{"num_hidden_layers": 13, "n_experts": 128, "hidden_act": "tanh_gelu", "balance_loss": 0.000225, "init_std_router": 0.0276, "lr_router": 0.00183, "vocab_size": 2048, "norm_eps": 1e-05, "learning_rate": 0.00834, "max_grad_norm": 2.0, "max_seq_len": 256}
Below are experts of layer 9 (counted from 0) of a mixture-of-experts language model. Rows are named router (the router's row for the expert), up (a neuron's input weights, with its number) and show model dimensions 0-159. Each number is 128 + 24 x the weight over its row's rms, rounded and kept within 0 to 255. Numbers have three digits each.
After each expert's rows: a language model's description of what the expert responds to. This comes from a sample of Wikipedia text that the model never trained on.

# expert 13
router:113149134132182114146169132154136123131120131109125111108126189177149141154133147126157089128136162164140128154164133182094129094136150125162148112109116121140092103168108151110113166130140135124099126089102132114121110137134125137119114122166121166151109154206138134108093100126093150096143104103099102131144099169095120170162089111145151112122144099130152114136127128123108093129128106107124066150110154095077107106099118134133123107155137104123131137117093157163152140147126120
up2:098149129113144093150128085143089172142094165112149124101110169173104146119146118125093122126123122146082090098133099151112148149167118116121117124143159134120106133164147189109125093083142106107110128133162116093098149144099155088096158175128140132112109104134117144149155131114081088140133148177146146177146137132137141159113106104102133131157119143148121118128119089129169108126150129126124150113114125126167106101138127138174103102100136108151134096113127112175171152099105121
up3:148127119133183159131167130110138109114095163139151107149128168144144142106107122124121099119159125131110103116134146114152053135125099149159161129114138136125152148155155106096110111153062114107123112110157094134161159140116168141101142139134149113147116141134138130114181089107068128132114116109122098159131128121093100078112124159141110121114115129135168091107132104093117133151096133140158098133131179133101106122117087113133102136156132112140100168129092098163113097109090087
up4:105154107146163136142146124088108087130099105099170112149115138139149113127103131139097123089144118159123145159127114155115139116111153151147139122117090102085140154149136139170095146141147099151125106079122117121152099100092105121119101157124139135152099119179109104167156152132154154097171127097135122118093130117156067155125153127108079099109136099144089127092143123104144108174128141108080133109128114124090145122121104154124169095128125148088162141136099104094126105121098087
up5:132115157105134144135062105116132161161124171118133132130117139165102112141075139135157120183140143160142115111095069118153115143115116143137080122124189168092119108162106150142173137101174165122147145137170106122105114124149124144082136097143169147169129168146118141103146077118135138159130104096184116118101134159119121103137134119112137117106143121106124096135139094101130120136101106086147116116126072119127115127155157094148114138117106129097120112132101135127138148119140128
up6:148128142150129128139092113115115137087146138140133149113118152135119131106121115094132145156148132116166108119113147099177143113110125143142142130137125121124131123160189188103098192112095134129128118119099134129130118143115164153090126142139159121164190150116138125146135104123128103121184079147177154121099095141109165105120118102165087110140145105090122121141143133119141098181132113115089096128115128131142141093135085095151125155115187144118137085129139123185164155126149142
up7:127120116140141106175144167102107138084124133130135084128151147166121120110109109120143109160133111148118179132067096136126088118157123160138165126141138123111074138190117158169163119132129106105152135147081100115138114133155096109129144114135135114142118131105122133135098122118117172138142102092116138117096118121173131123156094117151152112104127165122147084159111127130147133107113073155134095101121084095100129126070128159115151133123119132128162135171089152100096131147155094
up8:129127153111125122147145112125142154133117107116102105151125141120096143114138127113152126117141162082114141129161123077118133169113104150173167165128121142149114118103133124111146076113132122113122139097189136124140181135108136146124120100153151063112146102129103099136112131124163159075130125125149150156152114138137083137176161142103108127072112078157142148115109132075121150132136169122116107124149116147090119143118084106175132103106164100152128108070135162123142133123142113
up9:144151139126096165141079148129142122127135132113127138092126107141138165177131125126143115152136175129157146118134139114082104094134169174141180117106154130155135131121117139131136136117157147137116129128172158132154140168170133145148161190132115104112047130104127127140101127107147162102139123125117128125127122159127157167140166142152110164126149077167118149171139104142157104133128179152140137112125139139098131137120159120180129147184114117123155113090146151129119133121181138
up10:112156137131166124168139106159135098112115132121152167116147128114123168132160176173148142092097092098082138134097130132120123227118135100138153122142160131145109100109131156123135102099128135154109142116160124111160126133124145113152149129119119047104157120128126145118139099152144116120131106112155123142113100151162128134122125108126147068142125120095097134093096124162114137135126186132095162144157117164133127150141112154133116148112161069121149134127104133145086129129113146
It responds to: Digits and small numbers in tables, scores, race results and years, usually between pipes or semicolons: MNZ 1 Ret, | 1 | 2 |, 2004.

# expert 59
router:132113143168145164144129121171175103137103144143143109119095121163144149136139135129118144122139144142129101144109139128158143085078161106122130138139101127145136148150129156086126131129160140075135108112128136109101138108167133132081094118171121140116123114106198129131143132098082175113134111106164143129117126090088133122130097141135140122131147136106148100132112154115110151137143138103119130161080126163146129145115071132103136141081127120101132086055124165187124125108114084
up0:126081123132154110129150093136146118115097106153160148139145104118098084103140166101130162077137126166135116162100130146103126112123148099134108161125122061163097092171139168134130103108127105129141157143119117152128160118147134134166085114181108120127150126099140170128168115119122178145121146104137143113113106081145133136146112132156092111159140128135142112130088111121126125135143128087136104144130162172165146120082128105161131097146178117091106110086112113129143098098142126
up1:079156127141103129119138130111143155136059114124136164129124135111119160130150176121111122150131163117144142119153106123125141105120088117104064153127115115137161128151130103093166111111122135132117115125117164161145144143159122134117106126106154128133144118104109078132119103178109091121120103097127160083132133157107108162099137127078108174113180180164154112111120133109127088149144142117156149167170112139132116131131102111128145180129146083166123112104155156129156123103087145
up2:130166147148151166147127172148100121111110120133102079113122103131174140099115105104126103129114109130130112138126143129119094141167156118131113182086108118131167125115103128141143098125099118121138175110157166144113114139126100170131131124177126135120117155142174098140138127132148177133149142089114103136080174147106149110135124108116148196163155137074092143128139096127129158131134139127136104134102148159147123108151123184111140138124126163128131134131145144117103130070079079
up3:131107134131129138121090150173132141122136117108109100101126126123082100122093140152157099110120092170138119129149148131161129134113187132119146106103132117150069106128135135113162124106087123137167145144080122148111112122112131123118130109104123174120136085090124130109129130120119145119129113106138131123173135116080141127133126145137111111102122193134119169120143109118129089140113121153163154150126186063174142072087106121127132115128118103140161168130095136166144124181166107
up4:136120111143137090117090169097125124123082117109142160138121126100141141133135129106113173138112151081140101062171118086128119092094132099126125113124110131123072133127108072135127124155144125137122126092114113143099104106139133116140116115128098156127134145134086121104108080149143182144117121170127159139113134130131086153162089131091145109159117215107117175156115131104156138143157142141151144117134128135133169137139100152134094125121076115117112096117116110132149143157104109
up5:127167090142153155119103079124158129137161133150152109131131102089096165095095174088142127118117115108164151117092088166147136081113126132115163117112122152108092130135151123135152131125143160105150140159124153150136143122131130160127156186098145098144163097102134159154126143153095079122129152154115114110131173171132120119160174093111152137115113132129124164080129119154168111116171131131177120147069115088121135134141104115142153099136116122132106134134115131128140112097129155
up6:096130134113144122146134154137137147089148106065185152174125144126131119141138119117115119109141113119101200123108156117114138117178125100146159137161106139083146116137129130110107114118105125135127142112133073101106127134146160174139086121152134099123135134120168188132163162117133090134162114082113100103158101083179133125146155142163141107128103120110166120124130142091155158147080101123126161129093135147133108150114152115110129137113154118155154118087106152126137134135159152
up7:136133109150152068132125134079136130127163074147132125142140134136138168145119163127091156108122143111159179098128125139115145184116115128134111129133132190140125092131088183132177153147148125110152129081106151137129127122130132122114135137148134125098138116115131106121136152160126161090095098126120168168147104123116100139186098123123116125148148156079111152117121090106135113132137167092063139111167122118166121144124121150149141139104142177127101119111108114122173106105122132
up8:103180138151155159158129111118155165124159113150113141125166102136091151148178155125103162111113133132127147097159107131120126158100119144094126129150160125079138145109096164118147119123144101119123155110099133150077153103140139107161090136121137143064096145113124117123104120121161150135097092120137144112139121108146114129108112136128106138113133113148148121126149094156101104110139212136133149175120116147153144111118126184129200121147146151143145119112143119139111117120129196
It responds to: Plural s and suffix pieces like -ly, th in some-thing, plus common adverbs and verbs: very, both, still, has, are.

# expert 60
router:134146126150140131093168112143176125167157104165131103133095155140148134138131133113166140171148123095136159114158150109130115099082170145097093129124122114131132129117126158124140114122149116126127131134111096126158148128137164177075085121134167160152113103129187135117115080128114090103195101113111114133117130134124114165158117121128139079095148166114118121159128137110109120127151122095151114103131165126145137132078110109175180148164128108092134128134088146147129148142114095
up2:146115154091141101116130092128171122127119091119146137107139104119155111184152128128125167155087145144122144131130157153141127141095155100128153132089132141125102151124104088087163094136106117128085120133109134076149153124140151151132123118185133118149098128141123154119076100115121132112166125082124140181148152157120091111144136106165126176095133145136091149144142089142092212141140138110107133118157097121117110148102138114149126123126134118102109130093116172129104148151104106
up3:136126156094097171091131125148136171106127141103150140120167131117160106161159136144143152137112156160165162127141154157121158133178106151159138159123174166152155145113131141132176103161172139068133144129173160161142115125115138107114148159144096139148159128123137162129132148106134129132148145146122147118104135150141181136116149134124143157196164147156134150126103128136119108138149157173166094134130131109125122129169099162160140110119132103155122125106141162093156099135152148
up4:117128213139143150107183112188130145137154137128106117114076135146152130110139106169140137164098170129118163112124170128092113137151101130118160121145110142134147130137118146117127097128136134136099115145123153090155067098136112120125134132146118144146103114078117143116115121135170131157085138174082132129080115163146113136132108127122127131143121184138112086141136118109138181119099155135087152150152148164150111108148124127142134132120134135133125131120142095105150169170131077
up5:120144148164144101086152158163104142092081138123152175115104094101118132168159074141105140146105135098103074168146146104139144093127110178131081149149084123084148093137111144085141159134137126095111141129127098116142142116139106113158124125125140119126146097107110109099136144091144136097110129070142092136147143163123130100116125078108131135090133168152124145154149115097127100151120132131154149145105169116137122135102122120157162138156155132133105151098097139133093135143152115
up6:119107150105170112115130093128170079105137106129142142162097171130129147108131169081132157111135084107148114132091150094121121160117120148126124127136067122120127167112123126130099092119158123140155147085155069154075129140137138147151172117135111135101127092125132136166163105125136140151140097107115117106121104097124137088133109138083141090089108149127177128185132112125131126091150128139107111136169129122145133100133117121099158140131112131103118090137069155103131144145139159
up7:078147164139113161146117124131150084156141175146125091114123139114141143159104131125130131131132109081149110108092093103149109128125146085131158131138138148148165083139132155143060138146195125108155097139105127129122158093136100097156135124141150130123115148096111101141153152140133155144124127168151119109137106081081139119163128141090137105151114133095114140156128130120117090170116140070096139090127151122162083158103105117133173120124114122142159117126159143128112153135161133
up8:086101121110157117137131125127151101115075129118145117113138111123121130198106159090148134119149111076121148122135118135162082137075135099080117128078154125134126084124141124138121089078114121100105142132133115123111103155115130157122131154149131120136134101159100140141158138154144084078096120077144146111103110102076113124110102076154124148085138134127147116149089126123161154175144093141121118150106096123115124107133113121125127122125091095092137091097149149107110158119115138
up9:128111182204130138086137153159128142133126148147145116130164109135119078112142128136096123129129148115129132128099132134110117111128133102107142131098114127109120152110114157119145194119169161156127132157110153118125171127142152173135190103103141124110147095155124148165119127155156121136129148075106109138089092148116155121105117154160130140172111104129120141111135155132133134096135165178122102131132119114169083183151089157127132070133165138102124134154128145147114148100124138
up10:102143126164133154091130148150156106167146117153131120146102148145147132122146127117116135162140140142101108135112125126169152126132083096129103124135128168075124163105133128116153123148120103096126142137090073124152139122151126172151110139136120151115103130153184107143088124126145100116088140120120042147096106128118172099125163151129130114152151126105152108159098135146127182098159139109128165098119145124132105165085134130149148123146130072126109134125116099158112145082135075
It responds to: Pieces like er, ch, z, der, Sch, common in German and Central European words, such as Switzerland, Musikwissenschaft, eastern, error.

# expert 16
router:115125119135154127096148121176128108155103140134128063144137163139165105123133088146163089143097167130126144118133157147095135068125159169128081137079138086164120125114123131118137176079135124130143101122132170137151165132135200105129132146120136131157131125127132159117110084087130142109137109110121113141115164148082084122191126154129124140120120146141112097158096121101156098156151108114103141155119149135118150089108109132094145139104140155111142140143114126118117155132105125
up0:142157118094107139102119131139167156141097133102161116131145141130173113129153141143126136122154139136144130196137115143109120118103113093147149181158099125121155152150127172123097137102146092138141162126090161128088101132134104138136077123112120194133135140127119119139146146184135129130125150143126154161145169142120117135104168121136112127165133165144143133136162136129093142134164139127161106117147139201098122138159124137121137160091137154101161101128207121132100099152122111
up1:102094090168121106174153144114138142139122113113098154136147164146081096118159122121135108088161137087113133166138154121145177131126116127120115116107125102108135124104158150122169124132133162151149172114120090155120138084099117136118105166129146161168111126175140092124143095150076152138101160117126110123116125125165134123150135104098104151105148151128112083137100144093094124137192146096143116135098146165112182131139091106122140132138158139168131120125130098095130095143152119
up2:116146143135127113172122090123149096137141108130121096085086170135141146106109109169130150120111165129088148127089101178146169149104111127129144119086109122125142120116137151150146180078128084123123088114113143120125144151107110110126147122154086143118129115108121079128118101108149095108146123129124135118065150162112117126129155106135122140061104176115092108141158127072133092157163159123131117134116128107152108132137144157084113150131137126176102139148128121148088137146154146
up3:163114099150100118140138128136123118174146153188139102156162109063112149136124154132167136124142096075099169124109083147113150158117125114154145159116092091167117093137119111121167141090115166118153144124134127126116148144125118143106139117130144075081095157145127107125172173118150130106166103128133134104092127144125115085125122162114114084115113149145115118117117110114140128125164131114104111150122115133101106096123096080097112130112083147139129158107121176147161105128113110
up4:126149147149068107117119081131114121128161129128160098136142137142115138150148108167103154131156128126110125116102118201138122101177155132134152102151119130144146175133161170150141146146107104165115108165140152135169121095111133144114154147101061119112107139126122125133132103122112161147163136139186134130093094086147097170125091149122132088106136143126171148131140121122153133128154173139112135159126127121152092124146139096114105107125143147141128177160106135105131136193130150
up5:126119101126116093119086161148162121114164124165117125150068103124135160131123138145150178096105172108194151157085137132111154156100140129156123167115126156091156102119155161168129125156166172110116156134145127200142147161144141145118138128146097144105123124104141138124142098156157140098092106126130152149153145175136094126112133110146091122164118123134124118098138133144129117139129112113149119083141147151169107118110156146107144118098130128153154130125151099126131166166141090
up6:114127117087131140078138117186168131144136095101133095104160088099138131144174155119119151136106113126119139092144114126124095149151124102138165132166150154142126099113134102092081084154158081098152107109099114097120102146143103126154114153125160133120119122111097112136166102146131138164163098115093113147149126137131116092122137138137102136126109149146126146126099112151162162116133122122163128134156168173150114090151156115198114186138123132136162108131171125114095145143134126
up7:137141130129152118079086122126130145155104107097136115101110179154160070162076163107149173134115091134173131086113105182088108149113143140149094130115092155103125117163138108149085102114136104140100137113136098153097104102126150154157105096145103160108102151122130138107084137130134112091140099144152120132097104115116094124143119124133075105081147123150105110145137117166148121085136114116111100092126121136132108141090111113124139108150092147151150119138109150128103110136152113
up8:078148162168093133097163151120109104138127171120121132133131104096109126101151128151141131165136089124092152131147108108168125132110112121109120142135107145152101173174090148084103146082132149127137117115104143111147107115164100123123153129096099116154110169119138109152123135119113097095155140118158115167104107142151127119143121111121123085141131143138157118176101124095128087106143151128091159136145163135168196070127107092105134128107174128094117110134128131130104084145107132
It responds to: Pieces of Chinese, Japanese, South Asian and other non-English names and accented letters, such as Mao Zedong, Changchun, mikagura.

# expert 12
router:130145112141124110148167124167147083148145154151136100115110116162155139115141117134138128146148169122152069118169093152148151141106174140128126178139143116122130084134099125119145155115107162105148107080150137114157099133172146159121133115127140120104132149137190150092144094115136192096101120132140131150131092129082134134143100124083139105121120172103144104136096127115161135093128100095131152127082149151110140121093116141163128121142186136108139081127119102122107136157144122
up0:109122115145088149178099167112157142169114148082143150174148112146137147168145146112089088121133114071124134151152164139103114144087096141155117129153120122103125129105119154174126110127106153129152163124109101103114103147114080120140158134115116119117140075105129132096152088131066176121121108098137157140088088104122150128134155112116129114142126111136149118170131143130139118131137161148118119127157115107089146131135088114146127122158107112083135170140124111140095072147146105
up1:122102134084137146126113113104161154113120089173117163126089131101105174111125132139120135107110150133127118117140136151116148117092095114147115152108116117092139147099116114111102120147145157107129095128092125124097151119178084136107114087120157138133150119132150149122176144134108118093122125143111190101098123138122117082203117096147126165096156143114134196138120155131135128114119151091119152130156137109140145094149153102160128167132151093129122164143142138070088138153135153
up2:137109115138165135137112129167121100111139149125103115102106107161135123104116115102084179142107147103112166163155114139185116100072100128085133056094136122076132118130132152146149151118147129099133142150118121148145113101148143179114099075136153130123137140105129133074179112110125139141117105151086147126126130097093134105143124162150141133159121117119103126124165116141115159127173094093129140106074104174118144115143137131088135137122119149108128126113140163150160122139127097
up3:141118124141124134129090101145127111139109166150115127163097150102133119119133126155149085137109134129129116119112121125086121143100100109156159124105140143141166096150145059142116118139144135108150137101131107092148118155139133120110171095161121172153129094095159123185142123134131160142130184131136104113132073109124128074108140125131167144106132148103078100144104138117077152138103079147175146127164117123132135125173093102100137102148166158124150133134162168163104121143110115
up4:144117117090186150138129173110151097098118113168128118145139094083132106145115138087137132121103131082079121118130098101154129111112124127128163160153160128155113088110102141160148121107101131110122125129151096134114117111112103122172117107138110128098166156085108114128164129133138145123107106108127088115130141154155128174142144169152147121051117176113143117136123148097174120130134133155130136125148122148067113148141145141116152124146084106115142124109148181141111075124161138
up5:123135153142122155135131082126122148111131137122077129117122128148166114116115170164112126087136127106155113154180124127151120171104133111127129128074142080118111132173115160156141112183165098128138131129127194099106122125175129103141095159161117084166138121168158114147112076134090095116155123115131134162110140131167142156140153137126128138154146136126125107167124162161079132137113134130148136155129137109152116105097102081118145162105130096129146158141127096141113152123123171
up6:127135160112081121133124154123133123084128110114125130118100138142120114155117158137147143185105144100184136110119123129146147104154142069156126150085092070125117160105162185164158130120142116144141113076105107117113105124148141088118171148112123098176122090130143124125132159107169163129148175121114109156126138155124138103150166147142139124105103154138154101117146135128113097106092121125155156143111122151120135139087128128084156068139102123136108121158123147151086144123126099
up7:130143120106115090093139141171131159105135155154103096172144111172165128132128127115101094149098139136121119114143116128078135123129149117175144138145141142113169166133109130160148140133091118125115155116180115152146154172088120114135114146148122145116153165120145126176113140097123129177125106108112127107127164119130128129102117092090083101143177136126124138155117144124176135161149112160109111157159159147098133147152083146105101102163135120096117064114162133163124116131141090
up8:128114123126164144147159085110115106072127103153145103101138179120118128131125104125109155116110128110135123153131133136151119101103131139085140131134153145165099101138106136170119106101093088097144090161170153092144110104125130146110122153140107145126111124120104122113172126149136162132163128125086140105148103086128110114104136155134146133091105128085084133116061113138150152113076128155111094094105086124120097167164177135090140158094128112147144136156127097152113131096119106
It responds to: Word-final suffixes completing adjectives and verbs, such as -al, -ical, -ing, -ed, -ating, as in fatal, digital, retrieved, promoted.

# expert 28
router:113119153129135150107119114149143094159111165112148085118133119119130155147170114121132116104121138117084095184152143148124129118121135160084115161086133153108135127121154130119104130107117135122140116091146132153126149098184167136074114102140100130156087110119205142114118095145112143079125092140152144132118085153087158179132082148123169137108079147125129097121106124116129142134142145145127099124105164155103132117114103152120145144098165106136146076112151157132126154139105138
up0:164122154161119103117118103155121124146104159107135112097165099145145156152122144107120125115083138092117129136089155130105145114124096144099114133157090097086159100093105165100119160126093125130166134124117097114075110119095139121102119099139144103117105092120122136138115139164101076091087099114086108131130134177122100169134120129127130141117106087128103131077111121125126147141132094148111120109064102122077110129137119153129167106151127104097138116094124101078124129137093119
up1:120165162129102132103141114139134095125112147116148099138136115096114133170175116075133134101114087129135125147101114150125087169151140160098108144076078152096129146178125117117099162086082111145114108119171124107100179105129176134149139108109091139146135088136112114106171126128087122111158119101148128105105100112113125135135142114122152123127136130109123116136118121103068126116123132107101111123096070116095122157121106100163154152121139113120139093121154146138127166088099123
up2:124111135103129125138134123132134088114132188123165127123074184134106151105124102138110115109140124149142144159164150147125129152130122131157114139103173130131137124106129125144169069122128134151169130115134134168171122133106157104130112093105103138144100179150142134117130105097103151152122155169112174095142150121114135095144138130144124115141106121065117144158146105111149111163152114116119095123133209141098160112118128136068140134156115124137138087140113117135170174118138169
up3:168129134105093137097138089141144138121109093144125157136117113104171171157130113099088137112118109109116139172124180152159148129095107076099125102160125109133149096091127148130139108096148083162118089126131105147120069152149134133131099140139080120122098187117100128157077108096111150122141136087135143131094142134131122131165115136152152167148118133156079137120135142090138123133168171148100150129135139170122165110140122137116126115105089142117103141157130117131114168123141146
up4:106123113124113117104121102172125133169088117110099162143122104131164138102118139118116157132096151111167113119078121170124133132116117140129090091165077124127108144158127156141144141121153089154115146170118126131111121157182154102098153174127112124139132148136143140159114123124122124151108149161173123152134125129137112130118155160090111119093100124122116187121128152146125114142141141193197112166136136133141168170131142148172121137097095126159142118174148112162100100138122113
up5:141133137117134151111126170113142152135146133091124161189111106145142094160145093147171119136152118106119095137158100138162112114086142169116162140126124190121164111110069129095153151138152124131140157143118125142128116090107173127103130129085067154108106103144142165146119135116135120136119116140098134122146156140154118140122149113107165141131187105111118096100154116142108067134093137127157148160082113131115110130137139119164163117146121118123133113118162091137182138155117106
up6:126140150163120142158103134162109146118146171123117089115082129102144128157132103158123109119135137103127125153123131181183138142094127112118120113114147128114127123119117137086133175130134102164133102146102151125163072145139168122170092138099095106150140114098085119152136067090102116117122123141164113132119119173124117154148126149100161131150171122155148136149166175119184121147147136121155107139139142139159126094147096089117154149130093154166121134164117111105134122165096128
up7:096141120121167108139092116165146088132115121077164086110105124141102125108135154133142130108137116147106135147121123110126116100133134142110083109093175108126122110123128147129142090151097091097118106098139108107138153134138115088149066108112083097130117116083143126080132106130135176103125141075101126132144165106148099125111168128127114115107069155109109106120154112088115145138126131109154139165138097129165110080117123143089112114123118157095140129065121107125129101108161110
up8:166125152121118136137115109131134096118122173176115148121098132169081184115128098123161121117117118121145135149146174129121162153127075136141088117088136128118120088142080100104147126111137170151156078141158133136132136136157160135116117137133140107133105119111135137142128149184094115103123123106110139126129101145089111129089157123141131089101099107143137109114104064156150161094117106137128062120094114134125154136088107112125129113154178101130190146125136097127129142138121112
It responds to: Articles, possessives and quantifiers opening a noun phrase, such as the, a, her, their, first, many, new.

# expert 26
router:117154175154121185128145136127125103136126103125126107121098122128141145131163094108108108115123131138153131156115167115102139123091120177120124147141107134105129125129144140067112143117172147146134134089101134177149167112110159151113100087179140097119117137117192165125138129094085128125153116092112132122113094123141094136127115116138110102117109178131116125155100155093174126161129159095090118109123144108147129096080132144108161138146123113108174164110101163133094150141105097
up43:147096105118139148161111136137126140130117139127147129118145130133146155103137152103101145148188209111128078173088129174111108125123102121160122160168100100141138129123154111101154170129168111159086135143117086148168106128109151099124152173102159160138103135144187150152085117140115085119138125148114122143125138109132144116121141113136151147134153180124144142136100106138105159150136138136137134082114110129151108121163139121134161097135129128137090148120142183105153168116130104
up44:121187092133118115163134126114122128131138145117132132152128161118131181093134143148152157137124115104123159152179140139115137110151142076142151146129154106132171114127090154103140130126087052094113085122092137139130121145169118144133082102142135167121128182121115126107123119141108118127144119143139148121149157164114130153107154093128125158195134112148123117153139121106090145152146122153135110148136159132104128086070116096145158126148167160136067135122086136114125135118147140
up45:126151136121172127119106105144092133111119128078106138095126098157077099112157139097143098112160138138115127132112135100127126101102116106134127139126162149081118154119108085149118108099134077167130157094160133119109108132102160167128118168059133140139132093174175102153117146108110107117172138130123132101111088109148102141126103083107116112127160090107134121126111119090120171129138098145130128153144086119137158163161165121119168080116176121108117154118121137124117134118132132
up46:156146111096104097157153090122104130099091128132135123107108153154150135138149088137177080113129116158147153147103174103124112090134140092149135126151111129078140131146167100143124118141109137107103103125139133114135171135116141087087164127117134133128145175081153167130182148098095149135111157155174157148142107144137182137115119133168116117111140152121155145128123144139143080142098109153099132129127132138098118143155092132149140129131155090174122177150143100111147110161118105
up47:139110162085121118106097185104118139140167141147125106106164137142139114127112168156110196131143126172154149098158144152135111113123163132143137160136137129161144107146156133156126122125118136134123111151099119125128128142127160119139161139111105133143151140122144164111118164158175146157147141143160103165153129153140176114160116164127108129122175146126163128119134145111133151112117191137159094134152098157098123124117159141092147145115183128130136068140164104148185122174125147
up48:136129109083134147132146142181124145129113128149137152124154126121126093144147134112123086112096121186122115124147135122069126097134125164138138155118104160182127120158126092191125149158108159099143156103169135139139152149096118124110139130147123121159103106128156124127114147158131103060106111170143160141153136136135120093154127142161114126149133131116129158147143150120158164145139128173153120157138144104163173158182122133153123139103110131092146100113183158152139165165135109
up49:195110168074118103128163106153109118130168144131151157130116125128123118137130160117135094119118148139158106105097132111120129120137127160148105155123133207137148155143135136059158137144186120106148126121123108138121113108076152085158109128162177108108139171152163166132164098126138129143124101158107128120131123152115140121151126071151139133171148131138152115166100136129135090097118144158096090105134142145163097111140152111138128139125113121130111146106140149156139100147102138
up50:100157116101124142100090173162093104107108159121121125114111113129130101156095136125124131119137140143127114169132093108102134144118113101164085149104129110116145111081126117108156133157130140162143138140129122081144104128072106155106112147136117144164136091108102148111088092134080131087092123130121099114114126129111119114157099144095112105128165134114138115105079165091126089072164128134150110150141140089113092123114119084119134137087127142159137197147097164112127137101117117
up51:131123160128124103178079100135143118097115098162110124108140145096149124098132124109140107145107140148140123127148118158100126152120103110136170148080187123132151126131106140098112146160139093081119092121135126126154123167140131139133104138149134110086146117140130105122162130122148101128103091106135122120100084156136106160153097109137161095165144101163131126190116113156157137160123181157086150169140115174142106133138100138159186147137120137125151121126173144145111169123163135
It responds to: Single letters or short pieces mid-word before suffixes (conser-v-ative, mi-r-rored, pos-s-ible), plus Cyrillic and raw byte tokens.

# expert 45
router:123143177161109141122122137124123114135102140082126107101131174156152165179120102120118114129124140130122079112148129115133148112141112143098107191097141099119112110126132138107121188121157138124157142124174140107166113144142164111131124108138117141133119125116151124148131118094097170094140101096119140137115141145143102152154152128136146109134155122098166121117108079139125145081191096136107075104098135179140106148090109135136164110141176160122185102115107156154127136139114124
up4:129145103146129147097140141071090118138090145061145184082116101121130158136120138095081114150131126123140112147142167127102121117117177119138102191107119101128132144113135142129139165081108113123155142126148163131073105132119103141092039140095130081086142140111126120106125127135140118149119111114126104090120136098155143112127111127141147156106151107122111120102147163078113110093108139106121134137141150106109126107138156139161153103119141164150137120139114114096150102124141133
up5:118125135131159118135127119142110127140095121144105107131119112119110144137083132084136129155106087144104109133142150152102143170083149107106116165085181113133153143119161103144089166139127176125118135166116106084147137131132178151118130108095140137124124141149122112100132141118141110126120098099124142158153109097118168110134142086141177145160132155142111135079095166091145053141079130096144105126134070105136146132144180136162126134145158122156144128115156120121112146134130094
up6:107190111111136102102104130136109131116137122113154065117160123113151120117149118137170147118102119094108097150086124128118108132135144139128152143090137108126118146086097116097126141152106117133152109064145127152174125168109122174130136153109121090148149170126083150105125135129095101150079133136159156083134116097146154094133129155163130123086127120107083092149125166124131130135122119096121128164165125147155176127119083094144122116128135146140136152103127159171111148155097144
up7:098082153135093123086125148118134126112121135147157116141143149097121131154117118087114110169112114118115084188137106151154153100131091103132112112129146130113129114127095157139145131112088120157119147095111152172146107116113126133152151112112092141126110112137135087110133124112071098174159136126135143133102136105077108092158139094137083114118165150109118142160126142106140110115169120050113120127092129101122110094116091122125120142142097091076149098077138120146120127132147158
up8:151110115122080170096181072112153149132126129160128096158134115141150146156121135163177123069131136102115111099140109164151143116149177161091132119146137129136143121152105160116108128098104119154100106099153183110120127115153118127101086147111163118121157145132126125108146121177115154084129136124134122130119146148173149126115136157127182115139156110085140110124166128116159170102148146119105124151111148127134116123114106086108117129123111122164173169143108133132157102101143171
up9:177139134129125186131086115096161098152133142085109121121122073162135116174132157117085109169150115181122106097139119137132123157140160093125128125155121126155124133118110111168118151139087101151121100165106149149155130133112139126130118146109152102140088113124105109127161116104153149123094098141144143134131161083137147103102132152136134103066118092129105111133135132131121126145139138104152124152120175179103143123179187117120142101126161149149091130127120120078114139145104101
up10:135146117175095106100118111166100116145117118135137122089132113110101088148126134156160173127055088127115164113092189099108115113137116129088134152071096131175153096128122136160129138104114102147129103141123120151138113173185116090134096153134112137143117100112158133102120109139101155097126097124113166137159137131127138126109134085157156105125151124129145152097076134112119104096110110115093128118132124152128104104102117102072142134109133140120129121129081112132121126092095118
up11:118130152146122121090130155123104141113153133092150122108075139130129086126155133125137107102115107133159151148144105111144073086145137164135163171154142102125105111102122126139146119126111145152099159145123118115090158127085134100126126151167145105096098099078147153163119134140117128117141144062132111104129137127128144104140112112098135092098135166048147099088096138135119126099098110147122095116126108169111134127107095150106178139099126097117131119176127137138112111160110174
up12:133119143129095159093142110182146113125129086132082145133089157102150165113105102118118076141135164118135113118154134123127130158178161123111120144109109148132121141149112103175125116143119147126080138112197127090166121178114147114144138124111117139108120161167138123158155154110128139084162128119145158101112151110147111095134138130126100125087133153090134164145135097089097106165163129173138119106149137135150154125106142135183150133168164152137099149116121132128082121122139124
It responds to: First or second pieces of a word right after the, a or A, such as fair-y, H-ul-k, O-ly-mpic, g-la-ss, plus nationality adjectives.